Weights of a small mixture-of-experts language model, trained from scratch on English Wikipedia.
Training: a variant of SOAP for the experts, 353M tokens, 5021 steps.
Below are experts of layer 5 (counted from 0) of a mixture-of-experts language model. Rows are named router (the router's row for the expert), gate (a neuron's input weights, with its number), up (a neuron's input weights, with its number) and show model dimensions 0-191. Each number is 50 + 10 x the weight over its row's rms, rounded and kept within 0 to 99.
After each expert's rows: "comes after" lists some tokens at least twice as common just before its tokens as in all text. This comes from a sample of Wikipedia text that the model never trained on. Tokens count by the router's weight.

# expert 5
router:43 50 54 59 29 48 53 71 45 39 44 60 59 41 61 64 75 66 39 50 42 49 59 47 26 41 42 57 56 49 56 36 47 60 53 33 55 52 45 36 61 54 58 59 41 54 56 40 64 39 57 41 37 46 58 60 49 57 54 36 39 64 45 65 40 36 47 52 48 60 48 54 61 53 68 42 41 30 43 55 43 45 50 49 51 51 63 68 52 60 44 44 50 57 49 45 40 50 55 49 67 50 76 61 51 23 42 60 60 33 55 49 42 58 38 54 46 52 45 32 42 45 44 53 64 36 41 67 47 63 53 37 56 63 37 39 68 62 34 33 59 54 53 46 63 61 59 35 42 64 41 68 59 57 51 43 33 55 39 44 46 52 45 44 52 50 46 37 43 45 57 66 43 50 55 63 61 47 51 45 55 40 39 57 48 63 59 44 41 44 62 37
gate0:32 50 50 55 51 46 42 62 38 55 57 41 50 49 37 59 47 54 55 64 59 48 67 57 46 37 67 54 55 52 60 58 59 53 44 59 40 54 41 40 45 44 52 53 64 34 67 60 48 59 46 70 66 44 60 60 65 68 56 56 44 52 64 59 68 63 48 35 52 85 53 38 35 66 54 76 50 60 45 48 48 57 44 61 40 35 77 63 55 42 36 44 52 69 55 46 49 34 57 34 57 42 41 50 43 53 39 66 31 42 47 50 58 39 49 59 58 56 39 50 58 46 61 59 54 47 29 41 43 41 42 59 45 51 55 53 48 67 35 51 56 48 58 48 60 44 56 52 38 62 58 44 52 63 61 56 53 71 54 51 54 46 49 54 63 60 49 61 56 48 58 50 37 59 54 64 45 54 54 28 43 55 48 50 46 46 69 41 60 54 38 65
up0:52 51 46 62 53 43 36 74 47 51 49 54 49 30 54 56 41 51 34 60 72 56 50 62 45 26 57 45 49 59 66 36 60 45 49 61 30 54 51 35 50 38 41 56 40 43 66 52 40 38 44 57 73 62 52 53 55 74 50 51 43 49 55 66 61 63 61 40 52 59 34 52 49 59 63 61 48 47 50 48 62 41 38 49 61 37 70 66 42 45 64 43 41 62 62 51 56 46 60 53 53 29 31 49 48 42 34 74 44 34 58 47 58 55 46 39 45 45 32 42 47 43 53 59 63 50 56 47 49 45 53 48 47 54 54 43 57 56 34 60 57 45 51 56 45 36 53 39 41 60 51 41 46 63 66 62 48 59 48 47 58 47 64 60 47 62 55 47 70 57 56 53 54 52 53 70 31 28 40 57 45 49 55 52 63 42 54 56 69 53 38 57
comes after: "\n", ")", " |", "-", "==", " information"

# expert 40
router:63 57 51 60 36 59 34 33 45 63 57 44 55 54 51 50 62 58 55 54 49 33 38 47 56 62 38 30 51 49 41 33 51 42 55 54 76 45 33 38 43 44 40 60 49 38 59 52 72 75 41 51 72 41 63 40 51 54 40 26 64 58 55 54 57 45 52 38 68 66 49 44 45 55 55 48 43 47 57 50 72 50 46 56 44 35 31 34 40 58 73 59 53 48 42 43 51 51 53 61 39 47 41 55 59 45 63 49 55 42 56 61 49 51 52 38 43 57 61 44 46 67 45 61 56 68 61 50 43 40 53 53 56 53 34 54 41 43 37 68 42 61 55 56 41 63 52 46 52 38 51 47 56 43 54 23 34 62 58 52 58 43 41 57 36 46 53 58 61 60 47 36 40 43 49 71 45 40 60 42 52 55 46 53 49 45 72 55 46 51 40 51
gate0:38 37 68 51 45 51 24 53 50 53 48 43 42 60 44 46 52 67 49 37 41 35 38 38 53 50 53 46 59 44 39 51 48 64 65 66 57 57 35 43 46 57 41 52 51 37 34 50 53 46 39 55 52 52 62 72 70 65 60 32 64 57 58 42 62 51 57 57 46 53 69 52 66 66 55 46 54 52 58 47 60 41 36 41 58 61 56 56 53 44 39 52 45 57 58 79 45 57 43 59 59 45 54 51 54 62 59 53 30 60 57 59 59 60 43 55 50 42 59 53 52 53 46 47 66 64 59 44 50 32 38 43 33 54 56 38 48 49 40 76 50 35 72 40 41 56 56 57 47 57 57 35 38 46 56 56 39 43 63 52 49 52 50 48 43 50 41 33 54 53 59 43 46 43 81 50 48 69 53 44 50 65 39 54 39 48 67 55 37 58 35 55
up0:48 59 40 42 48 49 67 39 59 55 58 62 50 28 53 55 53 16 28 50 55 52 59 58 62 56 61 49 55 56 59 51 48 35 42 41 44 40 54 60 56 40 67 53 42 33 54 60 59 56 58 47 56 41 25 20 44 49 51 63 47 25 56 51 34 46 36 50 57 27 44 48 49 38 60 68 48 39 36 38 48 58 57 43 67 41 38 37 42 58 40 34 55 44 38 36 67 53 54 51 35 51 43 61 47 63 42 53 57 53 50 42 44 37 58 58 41 55 46 49 48 46 77 62 53 47 53 59 43 60 56 50 49 52 48 60 70 59 60 43 53 56 35 53 50 24 48 40 59 56 47 55 47 49 55 41 53 42 42 66 41 68 39 57 56 38 49 56 43 47 54 55 47 39 36 62 62 41 59 58 46 43 47 48 55 59 39 57 61 48 47 40
comes after: " of", " in", " one", " to", " for", " such"

# expert 6
router:58 41 47 45 50 50 50 47 44 62 64 58 43 47 40 55 47 50 69 52 66 57 40 44 27 69 57 36 51 36 46 63 42 34 43 47 46 53 64 63 54 34 42 41 53 58 27 60 50 57 60 55 42 35 62 66 49 56 59 40 61 51 45 50 77 58 55 48 38 37 47 55 40 47 23 52 50 36 65 42 53 63 58 54 69 45 57 46 49 50 51 30 48 45 38 57 69 68 58 47 55 43 56 54 62 45 38 35 36 56 37 52 52 51 48 53 42 30 38 29 36 40 43 46 58 35 51 45 58 44 42 49 49 36 62 51 59 40 67 47 69 56 48 40 59 54 59 52 46 36 58 48 58 59 53 50 57 65 62 33 45 68 57 49 34 53 53 40 43 60 45 46 62 42 47 60 38 48 51 44 34 50 50 37 58 61 54 63 56 50 44 31
gate0:53 45 63 44 54 60 36 37 52 34 51 48 52 58 56 47 47 54 72 35 37 56 43 32 46 43 50 49 23 53 60 41 48 62 65 41 54 61 51 57 44 50 37 45 62 50 54 41 53 54 55 51 57 40 68 47 54 52 52 45 47 48 38 42 70 63 42 38 42 64 57 60 57 48 23 58 45 56 60 35 69 67 50 60 49 60 53 41 51 48 55 49 50 55 45 63 60 55 48 50 38 57 50 39 60 53 51 70 24 72 40 62 45 48 42 53 40 54 40 32 43 32 40 69 49 52 52 53 61 54 43 46 51 63 53 54 53 45 57 30 48 60 73 49 61 47 55 52 47 30 41 69 60 57 54 58 44 59 54 57 43 31 45 50 45 68 68 44 41 35 43 38 56 56 50 60 65 47 42 38 46 38 45 37 66 52 57 72 46 51 49 56
up0:48 55 58 52 53 46 71 60 41 52 55 55 48 48 59 55 53 53 44 51 64 52 65 64 62 47 42 67 45 51 68 70 34 51 46 52 43 63 59 33 45 14 57 49 55 42 43 35 58 50 45 68 44 61 32 35 49 44 56 59 40 49 57 53 40 39 39 73 51 46 40 48 55 66 67 46 56 67 53 48 31 51 62 48 61 56 45 66 51 54 39 47 49 49 65 43 62 42 50 60 58 50 53 55 43 48 54 25 55 35 43 41 55 56 57 54 55 71 55 54 43 53 70 36 60 40 55 37 48 49 62 49 56 59 48 44 31 38 50 60 56 34 34 57 52 52 52 59 43 50 49 57 57 33 53 37 52 44 68 48 36 54 56 52 62 33 37 40 49 63 59 65 45 49 73 51 46 40 50 60 52 67 70 63 50 40 45 56 60 59 56 60
comes after: " |", " C", " G", " H", ":", " of"

# expert 43
router:57 51 49 65 54 44 51 60 46 50 55 40 38 35 45 55 41 61 40 27 41 44 67 26 42 47 36 37 54 42 44 50 54 49 52 51 44 55 37 56 36 43 54 24 72 35 47 52 61 41 51 56 52 63 56 30 60 47 33 56 35 53 58 56 39 46 61 54 58 50 45 51 48 58 38 42 38 53 40 36 44 56 52 50 52 70 50 45 52 47 34 54 57 49 35 43 59 56 42 65 40 40 58 50 38 63 54 58 58 44 51 66 53 59 68 52 46 41 61 44 68 73 53 34 50 58 44 47 58 45 68 73 53 50 37 36 36 56 36 35 50 49 53 43 69 68 35 45 55 67 48 47 54 52 56 45 48 65 42 53 58 42 55 50 46 45 43 42 64 53 41 54 63 61 58 40 60 46 46 48 44 74 44 64 52 43 46 42 44 51 76 62
gate0:59 44 44 83 46 52 44 47 49 43 41 47 49 40 65 48 54 57 48 49 51 49 37 65 55 57 44 52 45 32 49 54 57 46 29 53 53 46 49 58 35 47 43 53 48 46 42 52 59 43 49 39 57 58 28 45 47 58 64 78 42 47 53 53 47 49 49 50 43 47 55 41 29 54 62 64 57 29 52 51 57 57 55 44 72 48 59 51 43 59 46 64 51 66 49 52 48 56 27 37 58 44 51 70 59 54 54 37 42 48 38 66 37 41 41 45 44 54 50 47 31 66 53 43 75 62 37 38 55 60 47 41 45 53 61 32 68 54 55 51 62 51 38 54 34 50 57 69 41 47 58 41 46 57 61 40 58 38 42 53 65 51 55 39 64 34 41 29 46 51 44 37 54 65 53 58 64 52 37 42 29 40 58 46 43 66 52 63 54 59 52 37
up0:48 40 62 36 51 47 51 58 45 49 54 56 58 53 49 53 64 40 50 56 37 46 54 54 56 52 56 44 58 48 44 31 46 65 45 49 53 69 62 50 61 24 58 51 39 31 54 54 43 45 25 32 71 33 63 52 47 44 47 60 49 47 48 60 51 56 53 58 51 58 34 46 50 59 31 49 51 50 49 64 57 53 35 66 48 46 35 79 52 33 39 70 47 69 51 43 55 50 42 46 22 53 47 63 36 43 56 48 56 46 43 37 67 51 58 43 53 44 63 79 56 39 51 43 42 38 53 39 44 48 46 60 60 35 44 52 55 60 40 46 33 52 49 53 52 50 55 62 64 66 59 62 39 44 56 68 59 38 56 41 50 53 49 46 18 53 56 46 45 49 52 41 54 55 55 35 57 49 57 55 57 55 49 45 52 60 67 35 37 40 64 50
comes after: ".", "\n", "==", " ==", "s", ")."

# expert 26
router:44 41 56 41 60 34 61 69 39 59 53 58 60 50 46 55 49 32 27 35 60 56 52 56 54 39 51 58 46 51 62 39 35 56 45 46 33 49 43 52 53 71 40 54 52 60 37 55 60 52 72 55 45 49 57 44 59 60 45 49 34 48 48 44 46 41 58 34 28 40 46 30 53 48 57 51 50 64 58 51 56 54 55 41 46 56 52 39 51 49 38 54 47 33 52 43 56 43 48 63 55 40 58 53 52 64 60 58 72 57 46 52 58 77 53 55 47 39 38 57 42 40 55 46 71 38 59 82 67 56 48 34 45 61 51 40 37 43 29 47 56 60 51 65 45 48 48 62 52 55 47 66 66 60 32 38 67 50 37 50 54 45 50 50 44 41 28 41 47 30 50 53 39 43 43 67 46 59 53 63 46 38 51 44 48 51 48 44 62 50 66 53
gate11:54 36 44 43 70 58 62 53 44 46 56 48 66 54 48 56 67 39 38 49 37 71 49 56 53 50 50 52 54 54 57 58 48 49 37 40 46 60 57 59 42 47 54 50 40 62 36 50 41 68 59 59 50 59 66 52 55 69 44 36 53 45 67 57 66 55 37 61 39 34 55 52 33 52 58 57 53 60 70 57 49 45 46 58 50 58 66 42 23 51 44 34 43 59 57 54 51 48 51 52 53 41 64 50 50 72 67 60 47 54 59 53 54 69 38 39 52 51 49 46 59 47 46 41 47 57 36 60 54 50 60 75 83 44 40 76 46 50 44 57 49 48 44 40 49 59 48 52 42 54 73 57 42 64 53 56 60 48 53 61 49 46 49 50 50 76 40 37 49 51 46 51 56 52 47 39 57 55 54 46 60 36 48 62 56 81 50 68 53 41 62 47
up11:61 54 72 63 46 55 40 45 66 52 32 53 49 42 68 29 46 30 64 34 63 48 40 48 39 55 46 57 48 49 68 46 56 55 59 39 63 53 50 43 49 54 47 44 51 34 52 71 40 45 73 52 45 62 50 48 51 34 68 69 38 49 59 54 42 55 62 53 46 45 40 45 53 38 51 58 51 70 34 47 41 41 50 36 57 55 40 54 57 47 51 47 58 44 49 45 55 44 39 48 61 65 51 51 49 25 30 48 45 47 37 47 42 55 61 62 51 54 49 62 55 66 63 64 46 41 55 55 64 60 53 55 55 56 66 49 58 53 75 54 46 46 47 65 43 35 37 55 46 58 54 50 44 47 61 68 58 36 61 66 49 61 40 59 38 28 48 65 70 46 41 58 53 57 47 46 59 46 43 46 50 48 36 51 54 50 51 32 54 58 53 79
comes after: "\n", "==", " |", "-", " =", "|"